python train.py --n_experts=32 --router_score="softmax" --balance_loss=0.0169 --router_bias=true --init_std_router=0.0193 --norm_eps=1e-05 --lr=0.00542 --dataset="wikipedia_en"
Below are experts of layer 8 (counted from 0) of a mixture-of-experts language model. Rows are named router (the router's row for the expert) and show model dimensions 0-127. Each number is 128 + 32 x the weight over its row's rms, rounded and kept within 0 to 255. Numbers have three digits each.
After each expert's rows: a language model's description of what the expert responds to. This comes from a sample of Wikipedia text that the model never trained on.

# expert 18
router:128129088091127158197153187084099098131149127116113151145147121111140144123158141159120093161123161190140053158070090161117138077122171136108155105129044076059173095140089111082190158145140128124054175137140163121144098104129101154121116052127161123159158126102080144086151160142135117116161136125150149146082117137171099088118045117108179151142143108109141151133113160176155139162125
Determiners and possessives. Determiners, possessives and counts after prepositions (the, his, their, its, two, several), plus possessive 's and adjective endings like -al.

# expert 14
router:138135148137136125160111138119099125175103193202114116119080129142113117166139117166106153095121096142156137112125029123100161128145080127146095153153200153134109153146150111114100060123103156086103134124099122155128115188116110117074132087127190141057163088100131122174148120194124139120130129138065115124115122091085122112121151136141101170086103118146135154077105122107124115109137
De-prefixes and letter fragments. Word-starting de, di, me (despite, defenders, delivered), single capital letters inside all-caps words, and blank table cells.

# expert 4
router:133085102151142111137090140159155097133131116087136149081092177154125137139155159067180157155094134196108153156124096116125139131095144106140122135097159166145106156141091137078120095146162079100221125146138092147153113144156132120183131126118043143117152167115052146129107158171082098116115168109157152101121179098158066142098185079226099151127168166165115138137133111124162114112180
Name-table numeric mix. Decimal points inside numbers in tables and coordinates, table pipes, ampersands, and common first names such as David, Henry, Robert.

# expert 10
router:153157097083141117140139114099121162150133127138145151162145094128129092116162144104118176111100135143099126131133153096110136093129150189121109121112127119211173098144123103168108129128109076167182133103142170118144137144020137119096118146162107013169135137100069081038100153069147090138103112138095127114055145121097091158123052149128170185097111189081120139126134147138074109164167
Prepositions before dates. Prepositions and time conjunctions like on, during, until, after, between, usually before dates or "the", plus line breaks and table pipes.

# expert 22
router:097104132117155162149136119118125127148100073062119185124149113125160124145139149155146084098081133128174147120167159135128094135130104156140136099195131131125135091073162154151219118061164123083131069133053086125126097112134132109100157115141046132154131147118089147122208145128114210081212131133159080174117124126088125131120117061180097092151147125164075109113152150107142094121109
No/mo/po word starts. Pieces beginning with n, m, p or g, such as no, No-body, al-mo-st, Go, You, often the no in nonetheless or normally.

# expert 23
router:144140129149142154143088132143159080092142035152128165145144129155132087076168079161192134064161201094191104138156157139126091127165122124129125122137109103056106150073091114076140106113114151158132116129129114112123139152119099126172160064144157126103154144143154156115139080214110134159104168128057181129130103112089148133111085117080105140104117145131112134161168134148115138167131
Pronouns and name syllables. Pronouns he and she, and syllables inside proper names (Ba, Li, Har, Da), often foreign or Indian names and credits.

# expert 11
router:145171075139126153208126128141065134114124132124141126158116151108129040087123164118109147096137110061068107122117081139148101061121142069112085082178124157136127107069163123117197135139145138162056060163098109103154139073148142179159121115134125194144178152120127110123089181165183117141219129127137114140109157167162167135171157191092174166105159148088168081137098124128197120127140
Years and numbers. Four-digit years like 2010 and 2022, especially in tables, headings and dates, plus of, in, commas and other numerals.

# expert 30
router:165110150156147094152126133070116121146175070103123129136168158096084129094133113095209158090130149045126154137160168173127097092142083166165151112127087157125108127096079169073086145121143146157024119107136145125087178126097155114151139134150127132106159166149087139113131102102144153154162129123108050173128094112112160155181110124130150118119147149107143166118130102121055130154133
Prefixes and relational words. Word-initial prefixes re- and con-, prepositions of, to, at, by, and colons after field labels like Director: or Builder:.

# expert 8
router:124178149133112078076132107092088090128127137083100153119152184109136121141147161147098200131116125127151110115189095133121161088142168066157161152147082115122122153147113134090176110149090143188140171151098118153075104092133104174159095104147102138136157046103155121116170161097105144158129098132170092130119132121116183126151141145070123117135200122096165118135107079151085102129084
Word-initial capitals and spaces. Bare space tokens before the next word or number, plus capital word-starts like P, Pa, T, Mc beginning names.

# expert 20
router:118202168156122137136056107120112125123155120059136112110121064149093123113181116202131152142131144156106116089051062090097136147181141087161082132120114133241111133138140088052163118127077151139096105120098113102092108085081175087148115117131122135132143116102092069173087139153124086176155098117169149122094136112160118123131144078170115103105210128130189105110106159102136095169151
Commas and initials. Commas ending clauses or list items before and, which or such as, plus capital initials like K, B, H starting names.

# expert 17
router:105130161131159176215116116067070098126128121171109129118100080130087149111138172103106102116123193140125053127090062132124173114128128128138106115100146121085157162146093107208145123060135147187153132132185116131132113079109173139084124120122125150122142163108164115160128189175154137173136108112151138119131102075103118129163157224125123129091082116163131147084121158124171201166168
Century digits and coordinates. Century pieces 19 and 18 in dates like 1974 and (born 1986), decimal coordinate digits, and section heading markers ==.

# expert 13
router:102140165128131126101138144103111153128125018184155101096132072137143100095135072133148168034121179145155178105094095129132071148104144139099116153177171150070156143068138172121104140142114121122109137158161156121099171136127150119174110156168157137099132096096137126093136135204115150177143082122040148105164149134099125130183124131111119092095162109127150153139105131122106153134125
Word-initial co/O/St pieces. First pieces of words starting co, O, St or La, such as co-uples, co-mbined, O-utside, with connectives like with, as, However.

# expert 24
router:147129120136130115125160173122100130187113081089150154122168177116150085138156191136143128091163182146092058161069200182082079173115160146157134108130140134143164087062110115113177125157097123131106170094137137129106121157083136125167149130134131159116120166152075082127136160144133124196041118137099122120144128082112052163082131102163104170101149126122136099126172159139133085106138
Name-initial pieces. Early pieces of surnames and foreign words right after a capital initial (M-un-by, W-il-son, P-ö-lten), including accented letters.

# expert 15
router:158036132097117106141121139168162123149104115114151171155190178117099150164121147134093138088144101056124153176153168148126091082151130181174194138156088116109092176067172182194137157128109112091137079109152112129148118105137105091039146119108148135127167126168103107150091088114138071124146130156135130125146123116102154173139082150181061136157132099121127136177138132109200138150099
Mid-word syllables. Middle syllables following prefixes like pro-, re-, con- (pro-mi-sed, pro-mo-tional, re-gi-ment), plus plural s and words like per, plan.

# expert 6
router:166137124115117080119151149161146098156094131133159115169132145136159088125155091103153073187156106097175127141054165131143119150140110140123151136157132162070143134113115104135163100181110142085118147108116103120055123081161148106145143132035131143119169190109191099121183099114112182098130167129133066110110169125148186119133135141132096143096089112135097123109158141107165090119066
Place-name pieces. Country and place names (States, Japan, Canada) and inner pieces of foreign names and words, such as Is-la-mic, Portug-al, Amsterd-am.

# expert 21
router:151124093098124166140160138119081143139087085099095126146161136112124139160141129201129126082127117124090083077119073123145088091169175190145123125130092117130183169149134093120151099126082090162083158145175154107149158155138153120147170144140042137112122113138062116176158147153151130184126079133110084117170100117063136121132156139117106088073109110135152120137095117130119152093091
Line and quote openers. Tokens opening a line, heading, cell or quotation: opening quote marks, The after a break, table pipes, and comparatives like more, most.

# expert 3
router:151156072125162121135146114155115106139170058117071110130134118128136089126105099053104165132130114147099119126137134126107175221185151146100148115098146141193111159102128122184135140105193132152138185150139145114132133142154166115149165098139131098137129127160091058135145110117190147173155155104057111170162088145150105081089129094095130145131164115098112080097156141112137093146099
Verbs and adverb endings. Auxiliary and linking verbs after a subject (was, were, had, has, became), adverb endings like -ly, and table pipes and list dashes.

# expert 27
router:134163141165161093119101138067158131140127135097113149105130156186161173125126100131153124075093108157136140171151151048122142095170020112134093103130154137203138115108140134155069117175125142115203131127114151122110085136118146164130111126115145135162133098169147117119166158070140109104153116138145083194109106115105086133078207137155132106143059164112113119090114149102125132139108
Noun plural endings. Plural and noun-suffix endings (s, -ies, -ations, -ities), closing parentheses, and nouns like species, series, people, family before of or punctuation.

# expert 26
router:131139137177112128100126132109118098107129134158075182153085143142100129102127077179126177138183141116097136131130082168113073160119135090157103154141100132124110125070168134115041115123084076174174180110135110138102129080103101114093118093093166104136129079116127072128111148121098213147162093145110132105074159127108151114113112143040102158175193077114152154100113140145080089093150
Ri and name starts. The piece ri inside words like Patrick, Patriots, period, plus word starts Ma, Mar, Car, ch, p.

# expert 29
router:127136155098137113106134162118127140155119174099160178139163129129115126168144136106094121134142084137161139089175052114125168037118171196150084173137090108117076134119136113146184104151126094232177116089159150105160116158057141160120094117116094103196104140100137126100148149111125113144087163109183141126122134189099074139063180137072149152099128167100111123186114129108166173108132
Noun suffixes and building nouns. Word-final suffixes like -ment, -ing, -tion, -ong completing nouns, plus whole nouns such as building, education, development, Park.

# expert 0
router:124135094112097051162120113097121134119127171204151090100109158141079122195094143126147111108140159122105093173136161121131201158121112107156097090125135157140068181100148152130130128133217122142170133152091109147107073133163142125157090140124131064167120156121150076146120137129107131117151162175143135115131148137162182112112180179136133158153140160160089168117094114133146154141066
Word-final name pieces. Final pieces of names and words such as -a, -e, -ne, -age, plus event nouns like game, Cup, election and decimal points in coordinates.

# expert 31
router:091122112138081109111102157095195082105131131120102080109109127119115117148099153153110146156140122123087158115128111121127140159110071213122149139133154162094104097175096100097134080106170086160130142141157170127138134056055103073094111082150156129141169084127129085088103087220106094092141089154117200120149145111113112130115042119155137126189196107155139136101120137129108155155131
Article a and prefixes. The article a or an and the conjunction and, plus word-opening pieces like a-, sp, su, sub, dis, as in a-ccount, a-coustic.

# expert 19
router:145117120143124171099098103126078088076131156144169108130126064119119146123064087185090057096094131119201129136109126117117101126119143076122172116138183182141125157129103079056164143112122170169120146125131120145109163195139109115105107164126167121141199096114117116088061103093106125149102167135163137071111143065153120090123118077180137116150139062168125123067138175113091164089138
Capital initial letters. Single capital letters opening a name or word, as in C-unningham, C-anucks, F-ine, musical keys like C major, after "the" or a first name.

# expert 12
router:128098156137168066157151090155089092106092157120062170143103228116107135119187127054108081123087160124113136169142123124129099101117151123085107141131132160111173097150125142133041151125132165148148151166139141164106129088140121119140131117145138098109117135144127100105188104146107077171125141132117127161136115148142156157128157128184159152192145193145099152142132131136223034166134
Past-tense verbs. Verbs and their pieces in narrative past tense, especially after was, such as made, released, held, in-ve-stigated, sh-ot.

# expert 5
router:105152121133090091143109125143130095086122100113139156066124169122094185114174167158132159099079125163119103104129066101153155109111170129111107141107138150201092145141136135133032138111099087196141157108063121149179176129111113089100124158104181142105119110142159129166160115107181122119135090113162166122144163074094167153112174105063160129124112078130171172160182110106139102146138
Role nouns and endings. Person and title nouns (member, player, President, director, Governor) and noun-final suffixes like -or, -ment, -ist in lists and infoboxes.

# expert 9
router:119064095096095080136132129107115111173146128126129142157146064123097179094112119126113069094071151097150214131171128121106125097135127102165104170124078146137097091044209124097089135047155159173087146092160111139115126122111111125135168149113076087113091166145160131189095149106149137137064123139175116068140141123145128140160105127208120164131123085124157089134099158120147072156138
Mid-word stems, coordinates. Inner word pieces before suffixes (cele-br-ated, cent-im-etres, reun-it-ed), plus degree and minute signs and digits in coordinates and numeric codes.

# expert 1
router:156145145117078092169163138157147081159114070135129117184181107115139169107092127088139159124125085155123131146125171109156140138119138115170150119140153115205119118163124083036035124161157115097112155157106157150114126118170076111139153135136098049116123143100129149159148118138150110135105143140125173102099121114076153110145110161115161112158171156149088091088163162146149050065130
Surname mid-word pieces. Inner and final pieces of personal and place names, often foreign, such as Wid-or, Wi-j-eratne, Phill-ip-s, Ross-i.

# expert 25
router:160120111113107139140108135114134097179106175126167136097119174129139159102136153103121115172153186147081146208112118119104129158147146093112157138136164148078133178081156128083115086123151146164158119148167084103106136207144131151108157126141122160156145097169115106090075101156163111121151089154069141095116121153153107138125148147112193171095121128139135110116153127133192149131124
Brackets and mid-word pieces. Opening brackets and parentheses, table pipes, en dashes, and inner pieces of long common words such as Ar-ch-itectural, jour-n-alist, min-is-eries.

# expert 28
router:113175115063130176193208125131138143179121132090139137132147123162125150074104063159094119166165162152117099121105110233086124106130149140171098118113162128127173171084117147098162092149100125197151160146078104122156123127108146162162135199145158141110131126136139138121112116116087125168098113133140160158195105144179161128106160125145221105096085163152129091124125125132177194085057
Name endings before punctuation. Last pieces of surnames and proper nouns just before a comma or verb, such as Krasin-s-ki, Sweetums, and subject pronouns It, This, which.

# expert 7
router:122138156083192072082147153129158157124122139146078074137126105125103147180092114195123143141183105191127116172128146162110164104115106111097143119122053121118109116097124093140082110111107129143100115109132097107160113075074174134170114173146115124131129080072124095051113195084134154099182122143073118160118109121141134116114190163149147116126150174110153173112111124133131124080138
Place-name and compound endings. Later pieces of compounds and place names such as -shire, -burg, -ville, York, backyard, Breakthrough, plus the words music and football.

# expert 2
router:136116094192129110166165115137121193135086146133130087158151154120139155128153168113169095143097156134076108068166052129166163081084130143145156152170124103063163150128136131145143151035090178091085122145133154080101168150166082115160135123107189135164107176141135117102153091122166130095166144119130092095070138121159215171189153104123192188132110111153108170171080097153171182074133
Prepositions, quantifiers, word fragments. Prepositions like in and to, sentence-start In, quantity words (first, one, all), small numbers, and mid-name fragments such as Shel-d-rake.